Weights of a small mixture-of-experts language model, trained from scratch on English Wikipedia.
Experts: 24 experts in each of 14 layers, 2 picks a token, a softmax router.
Training: a variant of Adam for the experts, 208M tokens, 3168 steps.
Below are experts of layer 10 (counted from 0) of a mixture-of-experts language model. Rows are named router (the router's row for the expert), gate (a neuron's input weights, with its number), up (a neuron's input weights, with its number) and show model dimensions 0-255. Each number is 128 + 32 x the weight over its row's rms, rounded and kept within 0 to 255.
Before each expert's rows: a language model's description of what the expert responds to. This comes from a sample of Wikipedia text that the model never trained on.

# expert 3
It responds to: Short capital-initial pieces right after a table pipe, comma or opening bracket, such as "| G", "| S", ", B", plus "=" closing title headers.
router [122 137 164 121 176 148 144 132 215 124 150 101  90 157 160 139 221 107 110 152 129 169 143  71 104 135 139 104 145 165 110 127 148 169 161  73 105 151 133 133 168  90  97 122 157 111  97 161 142 123 108 158  63 110 157 100 127 158 128 235 120 165  55 134 152  99 106 175 103  90 155  93 112 129 166 116 119 149 118 149 117  51 140  91 128 162 112 153 147 169 103 103 111 113 139 143 175 138 102 170  93 171  92 164  95  49 136 196  78 123 147 161 124 143 167  85 161 103 102 134 184  98 113 149 173  69 178 120  80 134 156 107 155 118 129 100 100 188  85  95 159 120 121  86 147 138 139 142  89 144 115 146 128  93 170 101 132 149 162 121 115 107  94 176  94 122 109  81 115 109  97 121 121 163 123 120 142 129 120  96 104 147 152  95 182  81 106 108  30 131 108 138 141 128 132  78 120 186 153 163 153 127 158 142  93  83  89  69  75 171 184 116 179 114 100 128  94 153 124 147 108 118 147 101  75 120  85 150 183  61  95  93 138 167 136 156 129 128 145 116 102 137  89 106  92 131  89 128  92 152 130 165 140  91 138 120]
gate0 [134 142  65 112  91  88 135 196 188 188 137  53  72  90 133 100 155 138 167  85 147 131  97 110 146  86 124  91 151 108 118 108  93  89 149 100 131 199 137 108  93 146 152 149 120 186 168 123 130 126 126 176 131 108 188 137 147 135 169 144 151 147 137 150 135  95 150 109 149 149 113 120 114  99 193 106 200 162 128 157 168  90 148 105 121 108 105  31 167 164 189 106 140 173 144 102 121 157 110 128  96 100 147 184 149 115 143 156 114 122 192  75 171 178  86 139 107 128 111 159 170 176 134 117 130 132 181  93 113 137 129 141  88 191 127 171 111 137 133 117 134 133 176 151 172  72 107 116  89 134  97 111 143 128 183 119  81 158 130 123  85 154 171 174 126 141 103 164 119  43 118 118 106 110 111 171  98  86 163 112 110 119 132 114 101 146 132 129 106 108 141 164  61  80  94  66  82  98  97  77 147 149 120 149 150 107  98 115 144 124 167 163 116 116 154 164 150 141 117 105  99 230 133 172 107 141 158 166 133 104 118 112 142 125 113 129 163 128  95 145 194  90  69 101 162 144 121 136 147  72 116  73 150 139 124 154]
up0 [146 121 112 223  79 153  77  56 117  95  96 129 193 109 107 115 123 142 118 157 135 116 161 113 138 119 132 121 150 118 184 161 140 177 133 112 147 118  71 114 189 139 102 107 163  86 105 133 140 127 101  90 151 117  69 154  94 156 190  75 119 186  73 160 109 150 151 133 143 124 124 130 147 147 112 190  84 126 137  72 173 147 147 169 108 165 137 183  97 135 130 132 111 166  59 124  73 100 105 121 116 164 129 134 162 132 151 118 147 157 155 147 119 128  83 119  22 145 102  38 125 107 172 119 124 118 120 126 136 136 145 107 114 132 162 121 193 187 130 150 176 128 117 117 127 130 155 122  63 151 157 169 109 104 111 144  95 125 141 173 167  78 115 132 171 122 156  91 121 223 160 137 157 148 166 136 118 117 141 109 131 153 113 148 153 151 192 129 122 105 129  87 183  65 204 108 152 144 112 129 134 121 104 133 145 178 157 126 111 185 111 123 159 106 120 107 104  61  90 157 172 155  84 131 158 160  76 151 112  76  70 147  96 124  88 105 126 114 190 132  94 149 147 164 107 112 109 102 132 140  68 152  84 105 133 147]

# expert 9
It responds to: Inner syllable pieces of names and words, such as og in Rogers and oun in lounge, plus line breaks ending table rows.
router [144 149  79 101 178 126 103  96  75 159  99 167 113  77 145 129  51 149  73 174  92 135 159 131 179 157  68  94 136 185 161 168 126 108 149 116  79  64 133 150  96  83 164 130  24  79 120 152 131  56 182 123 122 186 107 119 131  83 109 105  91 106 155 120  86 104 131 161 129  98  83 140 158 135 121 123 123 107 154 132 122 111 128  82 161 141 159 115 115 141 134 129 103 155 119 108  64 126  83 145  73 126 136 142 156 158 117  84  96  92 155 113 160 112 121 101 111 130  98 162 120 101 122 138  74 100 152 134 115 127 154 116  96 182 147  71 152 159 148 149 127 126  84 147 106  98  91 114  99 145 168 122  88 148 178 154  86 173 168 131 122 130 156 123 155 124  91 156  97  50 123 154  71 136 172  62  77 168 153  76 134 108  95 191 147  77 136 142 168 104 117 137 125 117 132 145 120  87 164  95  81 190 136 109 125 109 146 194 116 158  91 156 131 159 128 134 165 161 151 100 107 128 118 160 122 116 160 139 137 156 119 156  87 136 185 111 100 165 110  94 126 171 100 110 148 110 112 175 138  64 219 160 137 151 163 175]
gate0 [129 165 148 120 133 155  95  92 103 128 126 135 151 133 148  92 172 104 146 123 130 141 124 217 150  95 123 104  86 105 119 115 118  17 169 104 187 112 150 116 142 134 130 124 165 148 136 105 132 100 107 103 123 129 146 152  84 143  92  78 174  92 139 172 189 114 153 131 155 107  79 168 103 140 135  60  60  78  46 174 202 114 104 118 154 130  91 105  89  97 100  95 167 138 100 131 141 149  78  53 137 126 144  76 153  93 116 129  90  92  94 186  83 131  92  91 152 116 145 129 128 120 126 135 143  71 130  60 137 137 127 191 146  63 110 143 144  67  93 121 124 103 186 203  90  83 160 112  72 133 183 135 164 139 101 110 113 131 177 134 130 146 118 145 166 147 130 146 120 160 134 113  84 108 154  84 117 106 116 105 108 133 107 153 122 123 126  67 124 131 136 161  99 165 158  50 139 131 213  97 151 154 150  94 117 133 128  82 104 113 137 107 172 117  45 202 116 121 163 120 120 159 101  84 138 128 109 129 134 120 105 147 139 134 119 153  80 157  88 122 162 115 163  96 110 142 151 103 117 138 146 122 125  87  61 159]
up0 [ 91 181 145 159 147 158 107  64 148 117 148 153 114  80 161  97 138 147 121 182  73 139 197 161 117 137 105  98 129  48  88 129 118  87 148 101  95 118 146 112 159 110 149 150 112 111 153 151 177  96 179 114 143 144 137 171 124 161  85  85 147 115 162 177 124 136  98 127 124 134 137 167 133  76 104  95 117 118 119 177 209 118  82  46 140 127 119 173 145  82 113 108 171 124 118 151  98 131  96 108 121 134 136  97 132 140 116 153  67 104  78 109  98  85 142 151 125 144  80 142  85 180 153 102 124 118 142 182 151 162 177 117 150 144 103 159 196 148 146 160 149 105 100 197  70 125 106 193  91 119 165  96 166 168  96 192 132  83 111 125 107  62 135 104 139 122 117 115 117 153 103 146 133 115 145 119  91 129 101 150 109 104 101 174 186 157 181 110 171 117  90 143 115  85  96  85 175 113 113 153 133 171 186 113 109 126  93 126 141  90  67 117 143 212  85 137 155 102 144 126 139 134 122 108 153  96 169 119 145 125 166  90 160 160 126 136 149 117 103 148 197 138 152  72 130  67 140 144 118 121 130 144 118 147  29 187]

# expert 22
It responds to: Full stops ending sentences, closing parentheses, dashes and == section heading markers before line breaks.
router [156 118 153 169 140  72 159 125 142  60 122 110 107 109 113 169 118 106 124 150 163 124 152  97 140 149 102  81 115 165  84  88 128 139 184  77 134 125 102 134  97 114 150 166 192 176 119 112 118 200 122 122 137 130 141  92 164 143  75 157 150 135 115 127 131  57 145 115 136 134 166 112 195 167 113  60 104 137  78 131 190 144 104 127  78  97 157 106 106 155 192 158 173 155 124 103  83 190 121 142 151 171 141 129 128 151 133 129 122 157 126 140 171  48 134  87 128 148 180 194 125 127 149 101 113 138 123  99 129 135 134  94 173 161 170 151 145 105  92 148  91 135 133 126 135 124 144 120 148 157  67 102 103 183 162 130 105 157 165  97 119 122 102  86 193 112 137 183 107 149 110 150  86 168 134 114 187 147  96  87 108  68 115  81  49 130 139 167  64  87 133 142 121 153 173 136 128 188 144 166 128 123 149  69  79 165 113 146 118 144 105 170 123 128 155 158 130  65  88 156 106  59 128 136 122 110  79 184 117 180 120  96  56 182 128 117 190 124 119 101 112 111 114  80 122 166  97 121 110 187 150 158 162 138 108 143]
gate0 [116 133 121 137 102  83 145  93  94 130  99  92  77 111 124 147 167 151 145 145  90 136 111 102 146 119 137 129  92  53 119 108 140 128 133 113 128 155  98 125  55 140 118 137 136 120 141 131 133 111 129 117 151 147 151 138 135 138 115 101 145 110 220 108 188 124 148 132 150 147  53 155 125 108 152  98 111  99 121 147  93 143 123 158 115 167 124 163  73 102 105  85 172 198  97 203 135 166 150 155  86 102 132 121  69  86 115  68 118 184 167  98  71  94 166 157  90 166  62 144 102  97  85 107 126  88 108 108 127 189 123 146 177 112 150 160 164 140 118 139  98 137 179 136 112 110 112  89 123 104 116 156 102 173 115  90  63 175 118 150 185 140 136 135 198 144 166 152 140 145 151  80 130 169 130  71 214 120 156 115 100 117 146 208 107 175 129 126 107  97  71  75  94  44 119 165 114 146  96 142 114 118 104 160 100 128 138 157 181 129  86 125 149 158 128 116 149 146 176  89 111 120  83 147 136 120  66 154  66 177  87  96 109 193 199 129 118 100 121 141 157 137 104 117  91 117 141  80 166 143 144 119 155 104  78 139]
up0 [137  89 115 124 123 141 160  93 146 119 121 122 100 153 133 150  55 181  73 110  83 186 124 122 142 126 117 201 126  60 153 129 133 157 128 165 105 155  71 151  93 138 118 149 146  84 103 124 132 133 143  94 118 103 153  90 171 130  99 108 104  92 203 117 177 119 143 209 152 176 163 104 166  77 133  96 148 111 134 183 167 104 151 168 143 162 105 129 153 135 158 121 159 114 127 147 123 161 178 137 146  55 136 100 142 145 101  78 172 143 179 187  83 115  91 163  95 145  82 188 157 134  43 114 101  38 156 161 205 198  80 143 173 117 115 131 146 105 101 113 114 114 174 167  96 129 117  79  45 130 104  97  69 117 166  63 114 133  86  98 179 134 123 151 122 112 178 144 116 127 100 120 116 109 114 115 176 147 134  57 129 146 145 162 163 154 161 173 110 133 106 133 152 114 174 119 122 140 149 101 160 136  53 153  88 115 172 142 111 137 165 121 112 150 151 120 168  99 104 163 130  98 116 119 149  79 148 151  87  95 116 154 115 126  95 103 147  77 166  97 134 157  87 113 118 148 135 129 117 157 144 174 119  99 121 140]

# expert 7
It responds to: Plural and nominal suffixes finishing a word, such as -ions, -ants, -ers, -ities, and whole nouns like season, years, units.
router [109 135 109  76 131 108 103 101  76 181  79 130 120 134 157 110 126 138 135 134  78 146 139 150 142 146  93 119  49  83 168 140 116 149 160 156 112 108 138 165 154 164  99  93 131 139 134  68  99 128 118  87 130 126 125 123 118 111  97 130 149  82 102 147 128 180 134 179 168 110 114 190  87 126 148  69 140 127 127 134  97 157 155 139 127 119 123 138 163  84  70 126 134 151 130 174 120 198 176  71 140 140 111 114 157 149  55 132 129 144 137 174 110 181 136 153  98 152 114 100 100 154  90  80  48 138 143 120 130 112  74 121 104  88  92 153 167 128 112 103 126 132 140 108  96  86 157 170 115  72 133 151 167 177 127  76 189 113 103 137 132 156 104 133 159 111  94 153 188  90 106 121 144  70 118 106 166 158 150 123 167  87 147 136 161 186 105 101 107 121  92 117 148 121 122 148  74 156 137 162 144  58 116 165 150  99  71  57  97 126 131 108  94 131 142  92 139 145 107 172 157 136  81 139 141 176 123 102 155  83 165 138 158 130 134 151 163  89  47 207 217  80 177 145 118 197 175 132 120 165 161 134 132 151  53 102]
gate0 [142 127 139 153  98 158  61 101 128 160 101 169 174 154 112 167  72 151 150 118 132 131  62 124 107 132  70 155 116 159  81  91  83 160 102 139 111 133 160  68 113 126 109 151  72 171 131 102 124  74 131  83  96 104 141 117 104 158 179 127  70  85 130 125 175 149  97  96 121 104  73  77 115 154 173 108  77 132 111 129 150 104 144 135 116 145 118  47 141 116 114 119 130 188 159 171 156 128 120 160  57  93 154 117 122 104 167  86 111  92 137 101 168 168 123 170 114 126 139  69 148 122 179 136 125 199 113 126  99 158 127 134  41 164 132 113 195 140 170 186 190 112  81 156 134 125 151 112  98  86 104 128 119 158 118  81  29 120  98 124 190 146 162 116 164 147  96 116 120 103  90 147 117 120 154 134  63 144 125  90 135 114 163  94 134 139 169 123 151  53 139 108 140 112 108 103 136  99 126 174 118 152 144 118 119 174 153  62 148 134 106 144 142 146 129 148 106 205 165 143 120 100  95 120  95 174 155 180 126 114 144  66 191 131 128 146 157 109 123 137  58 152  79 120 111 125 134 124 148 138 130 121 199 103  96 119]
up0 [160 120 137  68  97 111 127 173 183 128 148 121 129  56 209 116 126 126 112 135 142 123 122 141 107  96  98 122 165 126 118 108 164 136 112  61 108 127 123 135 101  96 124 133 112  75 120 120 152  92 131 153  86  95 112 146 185 143 212 164 140  65 114  85 131 111 185 126 147 120 159 122 133 146  65 177 139 109 169  85 135 126 186 122 135 133 179 123 150 151 114 131 127 202 127 140 174 155 112  86 120 133 192  68 125 106 124 102 120 161 188 132  88 132  96 146 139  69 174 136 101 111 171 143 117 144 147 127 115 139  97 150 166  75 111 131 162 178  42 175 113 151 162 120 116 119 104 151 111 147 206 133 118 102 146 130 149 117 119 113 120 106  70 222 110 139 155 158 128 122 110 126 171 103 158  97 116 158 162 110  73 126 145 115 100 118 166 214 115  78 156  64 149 133 114  75  99 163 164 158 172  89 172 144 144 154 109 134 135 135 127 102 138 142 124 102 117 133 113 122 104  91 157  46  53 111 110  84 154 108 175 124 110 139  88 171 176 142 110 136 135 111 223 142 135  96 173 121 163 108 135  92  90 148 165 151]

# expert 15
It responds to: Line breaks after table rows and headings, especially in species lists, plus rare accented or diacritic bytes and capitals beginning names.
router [114  98 104 181 150 131 120  96  85 149  82 132 215 136 119  88 160  72  94 158 109  91 140  73 169 120 143 116 155 161  76  96 113 144  80 113 173 107 132 156 181 133 138 128 113 126 184 154 107  52  96 134 157 141 150 125 150 141  93 191 100 152  67  79 118 133 157  82 137 123 117 111 161 128 161 154 105 141 112  78 134  82 123 123 194 108  72 154  95 173 156  57  84 128 181 102 123 142 121  97 118 151 142 183 121 156 132 136 103 112  87 172 159 110 112 170 124 147 142 184  93  95 114 122 197 130 105 172 104 192 122 157 163 114 177 115  90 122 121 184 122 206  75 113  96 102  90 120 192 133 128 172  92 153  96 137 154 120 175  89 150 117 170 190 157 122 148  75 104 125 154 136 136 116 137 178 173  98 179 105 172 119 125 101  92 110  68 115 140  47 111  95 120  79 134 126 139 106 165 104 128 102 174 163 122 177 132  61 128 162  94 103 157 107  94 124 144 146 129 136 127 137 122 130 129 142 110  93 125 120 111 142 180 124 113  99 111 142 179 134 130 180 116 164 148 105 127  98  77 101 101 189 109 158 136  76]
gate0 [157 134 115 113 179 142 115 134 114 108 117 137  98 165 120 114  98  59 129 112 109 128 137 124  98 114 106 176 139 124 127 182 128  92  86 186 133  80 124 138  98 129 125 136 169 109 116  79 119 166 175 151 132 128  82  82 147 124 136 127 137 137 107 174 105 125  94  93  72 136  98 113 134 108 149 128 174 110 135 110 148 140  79 142 149 138 107 131 135 158 180 157 102 114 128 152 143  74  94  98 125  93 134 104 136 141 180 146 106 150 174 108 154 190  71 135 144 173 155 181 148 142 168  91 116  97 146 137  88 138  91 192 162 126 124  65  94  91 102 151 131  95  84 181  66 154 114  97 207 176 136 149 115 113 173 151 117 167  93 131 116  80 165 170 109  66 125 141  99 152 161 141 147 114  79 142 106 115 139  87  66 134  87  85 113 113 118  78  48 116  92 131 152  84 152 125 106  97 202 125  82 177 162 110 152 122 119 124  88 164 137  48 146 147  95 136  94  41 112 165 132 134 151 107  68 132 143 133 143 164  83 122 115  88 108 129 166  75 165 138 161  60  82 219 189  86 130 169  92 101 147  99  91 124 142 114]
up0 [163 102 140 129 156  99 102 238 133 149 163 130  53  94 180 139 160 190 131 123 117 171 157 159  97  93 118  79  70 151 114 125 107 117 140 131 101 165  78 137  28  79 121 114 179  86 114 124 122 158  76 127  85 104 113 116 119 125 123 122  47  91 126 156 117 108 153  90 181 110 158 166 111 128  95 102 123 132 148  95 123 165 117 162  91 114  86 121 142 133  77 189 126 127 116 169 101 147 114 134 132 159 125 137  80 132 102 152  89 165 150 153 146 131 133 135  90 109  85 139 152 135 155 111 108 102 144 100 142  59 126 116 109 104 149 172 120 155 158 160 150  85 140 169 162 139 123 139 126 145  71 107 112  84 150 111 151 174 106 139 180 161 152 140 145 107 136 139 128  98 105 145  74 205 107  86  86 122 145  88  87 193 185 195 144 141 154 106 157 107 123  78  77 142 136  96 104 150 111 128 142 146 123  94 107 125  83  85 171 104 129 106  94 122 142 146  91 135 195 160 152 114 177 125 142 155 176 127  77 240 144 187  94  79 111 156 134  92 106 109 119 154 130 112 210 151 155 119 117 141 127 102 143  96 104 138]

# expert 11
It responds to: Words and acronym pieces inside organization names, such as League, University, College, Army, United States, and BC in NBC.
router [ 99  90 145 129 107 114 139 127 153 123 134 151  93 177 121 156 124 122 113 103  53 104 150 145 126  90 130 127 153 124 143 141 136 131 130 129  68 147 107 126 103 111 137 171 130 129 113 157 112  92 127 130 166  90 199 134 146 118  96 149 137  87 144 131 142 206 104 165 193 104 149 196 116 101 138 120 109 125 102 131 134 150 141 135  62 134 158 144 137  91 158 161 109 134 142 141 120 142 127  88 178 103 103 126 126 106 100 141 200 155 173 152 120 179 145  97 118 132 155 172 121 153 113 111  82 135 104  96 142 155  86 116 145  69  90 125 167  95  84 112 124 133 168 115  69 110 190 152 119  50 144 173 112 124 160 126 204 205 106 111 145  90 107 145 135 133 111 127 155 117 122  98 137 123 132  77 127 154  75 163 101 118 145 113 155 208  33 117 137 165 168  79 162  86 136 113 192 160 120 150 164 130 141 149 102  66 116 114 143  84 136  62  72 149 207 187 184  80 119 150  83 130 102 115 135 168 160  76 112 151  91 115 225 118 128 106 114 194  79 121 176  88 160  97 130 151 195 135 145 137 105 127 122 141 100  97]
gate0 [140 115  62 135 156 140 159  91 255 105 149 113 132  91 123  89 112 142 126 127  91 209 140 144  46 142 161 145 148 139  72 143 102  95 107 144  70  57 101 110  71  77 163  65 101 126 123 130 148 149 128 197 143 135 101 130 168 156 122 151 123 101 123 145 116 100 138 128  84 114 147  63 159 132  91  95 108 135  96 163 111 109 128 163 142 113 128  98 133  93 179  75 146 135 110 127 100 148 139 176  82  89 155 117  77  96  87  87  92 170 109 141  94  82 116 112 118 114 131 107 163  91 153 111 145 169 149 139 139  85 189 148 141 153 104 125 111 117 234 136  54  92 111 117  91  80 117 108 129 130 124 113 113 146  87 156 125 171 185 129 112 135 135 163 115 143  81  46 148  96 141 150 133 145 142  73 163 182 191 117 117 165 103 117  58 119 144 198 102 171 108  84 135 145 184 105 152 120 126 105 133 156  87  99 161 132 122 152  64 157 106 156 101 143 127 152 116 137 172 138 145 148 110 135 109 153 140 154 107 110 121 114 128 103 172 157 146 120 188 189 149 130 146 134 109 166  96 116 121 150 117 115 105 113 156 127]
up0 [127 195 162  96  73 137 160 108 112 159 133 127 109 142 152 144 107 113 168 125 164 126 149 122 210  93 159  67 129 130 177 105 120  81 110 133  85 122 136  99 118  98  76 126 121 143 135 125  79  89 141 108 116 131 149 101 106 123 224 168 125 141 130  91  67 145  98 116  93 137  96  94 127 128 133 161 143 111 125  52  68 147 127 179 124 133 134 108 140 123 123 137 172 128 182 138 107 171 143 103  84 107 144 169 168 143 107 115 131 111 126 112 113 145 132 122 134 107 102 146 139 130 220 109  86 109 162  87  93 132 137 158  57 154  33 147 108  95  81 160 166 165 112 110 174 116 121 122  84 166 121 171 183 149 125 136 181 126 115 186 138 149 104 162 142 161 114 145 123  58 170 131 135 113 108 142 114  80 120  73  95  79 124 140 163 121 110  49 141  83  55 115 122 114 125 187 148 188 147 170 115 156 113 115 102 122  98 118 160 176 111 170 135  99 151 139  99 117  66 162  53 103  98 178 150 171 125 125 130 129 188 146  90 113 120 111 168 182  88 159  66 134 116 111  90 110 115 114  77 103 141 113 150  63 155 143]

# expert 23
It responds to: Middle consonant-vowel fragments inside unusual words and names, such as m in Alchemist, unt, rah, plus father, mother, Personal information.
router [204 146 141 139  45 101 140 141 159 134 115 125 119  59 119 145 145 148  17 112 135 179 109  96 141 152  68 155 155 110  85 135  93 158  67 174 133 173 120 112 143 127 114 135 125 115 221 158 133 136 174  84 154 114 160 131 187 110 154 122 138 113 174 132 136 153 123  90  81 158 161 114 130 115 101 148 127  89 148 123 138 118 142 108 118 130 117 118 121 143  92 104 155 145 120 155 119  95  84  95  82  80 161 110 110 201  77 164  43  84 133 100 111  93 175 155 184 119 176 120  98 115 124  93  98 143 149 113 140 154  85  96 100 175 123 148 119 127 152 150 118  96 165 137 182  41 146 116 148 132 122 126 114  80 121 172 145  92  87 120 168 152 105 178 110 102 167 124 124 161  78  67 172 138  92 114 138  90 118 126 136 145 126 124  89 109 134 158 134  96 120 126  85 155 160 180 118 133 130 129 162 170 123  70 121 122 131 131  91 218 100 171  98 144 178 130 143 146 172  88 147 113 161 122 104 145 134 132  66 146 130 109 117  77 111 125 199 179 161 163  95  84 170 180 158 131 166 109 192 130 137 146 125  84 125 125]
gate0 [ 72 145 103 110  83 124 155 165 170  95 135 115 155 137 138  66 150  73 116 127  82 165 107 175 118 103 119 123  92 138 126 177  82 157 176  90 127 137 132 152 118  96 106  55 164 169 123 181 109 110  76 175 131 102 183 153  81 175  90 187 150 133 115 143 129 106 113 116  74 132 149 139 196 146 152 152  91 155 127 135 188 111  98 140  88 136  97  77 169 127 139 120 160 169 111 117 160 149 141 111  81 131 160 192 104 109 138 119 148 113 153 166 120 113  88 179 152 147  74 120 158 205 119 123 163 103 118 160 103 145 101 105 152 148 123  97 155 155 127 113 178 140 136 106 140  81 162 143 113 145 138 161 111 145  91 113 114 154 147 157 151 123 121 105 120 120 107 120  88  56  65 147 108  41 152 125  96 130 122  84 168 142 143 116 104  82 177  95  73 127 106 129 168  82 129 127  69 144 137  66 170 131 106 171 128  54 162  75 137  82 150 112 165  95 102 131 133 116 103 174 136 120 142 106 135 169  59 149 147 103 109 137 138 137  91  74 124 128 130 152 172 161 135  85  56 148  87  83 113 185 123 206 176  98 160 149]
up0 [121 179 132 115 190 140 129 122 148  94  84 144 115 216 114  99 159 149 124 136 170 137 155  98  33  94 104 102 136  54 120 143 152 103 139 122 118 142 141 127 147 121 106 103 144  81 135 153  54 127 142 138 127 125  99 129 136 143  99 125 153 123  74 132 112  86  88 146 165 108 118 145 134 118 161 111  78 165  85 148  81 129 131 100 115  92 112 127  79 105 115  97  99 144 176 126 112 125 129 174  77 153 118 124  73 117 159 154 180  85 122 121 123 191 167 134 112 100 169  85 126 131 172 186 165  91 105 134 127  71 193 153 179 143 136 122 146 137 186 182 131 150  93 135 134 168  47  93 133 196 112 150 119 132 108 139 101 106 177 122 107  96  90  87 189  88 150 130  86 163  67 155 123  67  85 140 155 169 184 125 104 122 124 142  91  99 152 204 118  97 129 155 136 144  94 113 118 115  90 173 114 137 153 156  77 150 103  99 139 114 116 160 216 116  98 125 102 210 116 140 151 146 117 132 191 157 117 187 115 143 133 112 148 152 137 170 101  39  92 101  90 143 140 111  78 106  97 154 137 108 142  81 115 117 104 140]

# expert 4
It responds to: Single capital letters, hyphen-joined or parenthesis-joined word pieces and LaTeX backslashes in formulas, codes and names, such as non-b, (C, \partial.
router [135  98 117 134 164 187 173 159 101  82 162 128 101 108 151 153 137 128  97 121 134 108 135 140 115 138  60 159 115 168 175 166 151 163 129  94  76 135 157 112 141 117 182 160 116 106 136 109 102 120 106  85 135 124 180 103 117 130 140 173 137 157 104 114 127 167 159 126 115 101  90 148 157 150  70 119 132 184 125  80 130  73  96 128  72 102  82 135  85 124 111 150 108 107 122 177 164 112 105 157 145 174 119 188 186  96 187 153 103 137 122 174 113 167 174 106 172 107 126 106 173  93 127 105 117 119  91 165 115 129 133 143 148 137  97  83 244 146 144 136 186 165 149 129 152 172 159 106 108 212 133 181 151 113 157 145 127 118  74 154  97 109 128 192 124 122 144 119  48 158 168 169  89 166 143 166 159 152  96  96 125  88 118 109 137  90 191  97  76  99 125 124 125 133  51 177 145 109 152 131 139 135 167 111  96 119 124  61 132  86  94 130 164 113  99 143 124 106 143 167 165 149 109 116 126 124 166 108 157 104 154  92 145 152  85 129 163 139 144  94 193 126 141 103 109  47 141 173 105 174 108 194 101  92  74 167]
gate0 [138 129  90 147 166 128 124 137 133 149  46 166 154 182 118 139 125  69 109 131 117 138  91 135 143 163 138 119 136  84 141 121  47 143 177 102  56 103  69 123 163 146 127 139 113 164  74 129  93 101  77 162  99 121 114 105 129 149 143  90  56  99 105  88 170 127 177 147 181 103  98 154 100 150  93 119 119 152 158 151 145 178 134  68  41 125 196  69 125 102 127 114 139 203 174 101 156 155 173  93 112 138 177 119 115 133 169 115 130 115 155 103 142 136 123 188 175 135  72  81 125  84 112 166 122 145 134  96 120 127 113 123  98 154 137 101 138 115  94 119 142 145 147 149 102 119 185 136 135 101 116 124 159 128 124 114 131 155  97 120 124 122 148  94 172 155 131 163 150 139 100 104 112 141  63 131 154 147 165 140 153  96 144 162 156 144 136 139  73  89 164 158 196 109 139  88 178 111 173 140 142 143  53 162 137 173  69 110 124  86 166 140 100  98 102 137 150 110 127 161 191 129 131 154 106 153 102  92 170  98  97 110 148 149 157 160 161 143  75 126  85 163 123 110 167 144 128 112 185 143 181  40  91  47 180 120]
up0 [139 131  56  93  87 149 145 156 150 136 116 175 157  87 172 154 173 163 114 133 138 127 156 168 135 117 100 100 111 113 148 157 125 138 130 105 131 118 117 128  70  82 125 186 115 122 111 104  62 126 113 143  99 135 134  66 133 129 154 118  91  92 135 155 152 121 128 181 166 162 130 132  90 108 153 125 137 163 178 156  76  85 151  72 125 124 168  85 178 131  89 218 186 132 124 153 125 153 139 108 102 132 176 108 114 165 147 147 129 135 159 125 121 158 211 186 148 115 104 101 136 101 137 118  88 157 111 126 112 140 149  93 132 128 124 114  88 128  68 127 142  54 143 131 132 166 213 212 132 132 140  31 211 123 104 140 113 111 105 122 160 124 128 136 127 131 100 101 184 118 169 138 147 116 187 104 137 158 115  76  92 112 138  66 155 110 143 114 161  85 154 134 106 106 145 122 167 174 141 125 119 118  59 144 155 132 113  88 114 207  90 135  40  86 114 183  82 132 144 137 111 147 148 102 118  98 126 142 156 124 124 100 187 143 198 160 143  89 168  86 123 119 101 132 157 119 136 112 156 129 137 116  61  48 131 171]

# expert 19
It responds to: Initial stems that take a following suffix, such as st, cl, act, form, pass, convers, usually after and, to or the.
router [ 99 139 112  99 104 136 109 119 123 124 156 116 105 145 152 146 132 145 128 142 114 139 123 183 104 149 144  81 172 109  58 100 176  87  97 176 144 186 124 164  98 166 138 154 100  76 101 154 124 105 111 210 121 129 104 148  76 124 150 101 107 168 150 153 134 124 128 156 138 164 158 124 101 156 160 159 115  90  95  89 130 182  78 166 145 113 112 125 126 120  73  65  95  96 124 108 115  91 205 152 145  84 147 116 101 130 148 168 149 122 175 146  85 116 133  90 105 167  99 107 124 127 130 139 109 152 162 143  96 115 146 131 170 159 155 150 131 116 180 113 165 151  43 112 143 103  67 184  99 124 108 115 104  89 116 130 145  76 144 161 122 106  83 108 115 151 107 146 110  92 152 114 133  81 131 169 103 103  99 115  70 143 196  61  75  97 105 120 146  62 144  80 173 243 154 171  86 105 104  67 177 124  63 187 137 121 111 131 145 174 100 140 137 124  80  91 109 125 177 135 112 150 139 125 136  81 140 160 142  95 136 186 149 114 135 134  94 130 137 150 150  88 105 132 178  77 135 108  85 101  67 124 178  90 118 201]
gate0 [120 138 159 174  73  81 104 106 114  76 125 136 174 145 106  84 159  99 163 113 133  71 133 145 101  59 176 126 112  57  55 110 115  56 159  76  92  89  98  96  88  63 124 138 111 105  88  99 102  63 185 144 130 140 168 126 153 160 163 117 128 107 111 190 113 151  67 108 150 100 136 160 104 194  68 127 152 136 175  96 100 152 129 116 133  57 101 147 105  40 132 143 137 123 116 143 143 121  90 122  74 118 103 127 112 129 106 168 151 158 112 141  70 124 105 175 122 138  71 116  95 154 179  62 110 193 121  89 132 194 167 108 181 106 128  92 166 106 137 152 145 133 110 126  87 142  96 125  82 102 142 136 134 153  87  94 145  86 113 133  91 126  97 133  96 128 179 123 123 109 145 138 159 141 153 148  96 152  94 116  90 166 128  91 132 170 228 139 121 170 139 100 150 169 128 123 160 116 101 148 151 110 118 157 111 121 119 106 119 101 109 141 143 111 218  69 112 131 134  95 117 150  88 163 150 126 148 112 181 174 109 111 149 114 175 207 139 169 117 156 157 106 150 106 144 142 156 121 102 150 131  93 106 122 141 164]
up0 [144 101 197 184 131 130 163 127 140 189 116 135 102 118 145  83 135  94 177 134 130 105 109 182 167 165 175 126 133 147  83 150 114 158 142 130 172 129 131 104 141 119 125 131 118 120  87 145  95  52  72 125  88 154 169 103 130 146 141 111 147 159 106 128 116 123 127 134 169  93 163  88 110 122 219  96 146 116 145  60 135 171 189 123 120  43  69 113 160 136 178 106 155  96  91 163 126  81 105 176  74  80 115 125 167 113 112 171 186 141 128  88  82  89 110 111 163 112 119 190 110  98 160 114  85 107 102 123 155 192 166 174 145 103 189 134 184 110 181  70 153 128 118 103 136 178 102 152 148 101  85 152 153 114 146  68 144 118 136 145 185 184  92 104 155 113 114 168 165 152 148 138 113 177 158 109  96 128 150  91 110 172 114 119 148  64 159  79 109 111 163 143 121 120 158 113 124 100 144 211 111 145 135 154 177 150 165 125  88 120  98 140 144 146 173 133 115 146 127 159 133 118 125 121 203 101 149 111 118 142 101 123 145 162 125 157 163 159 180 132 140 105 163 129 128 182 133  94 103 202 137 129 149 101 167 193]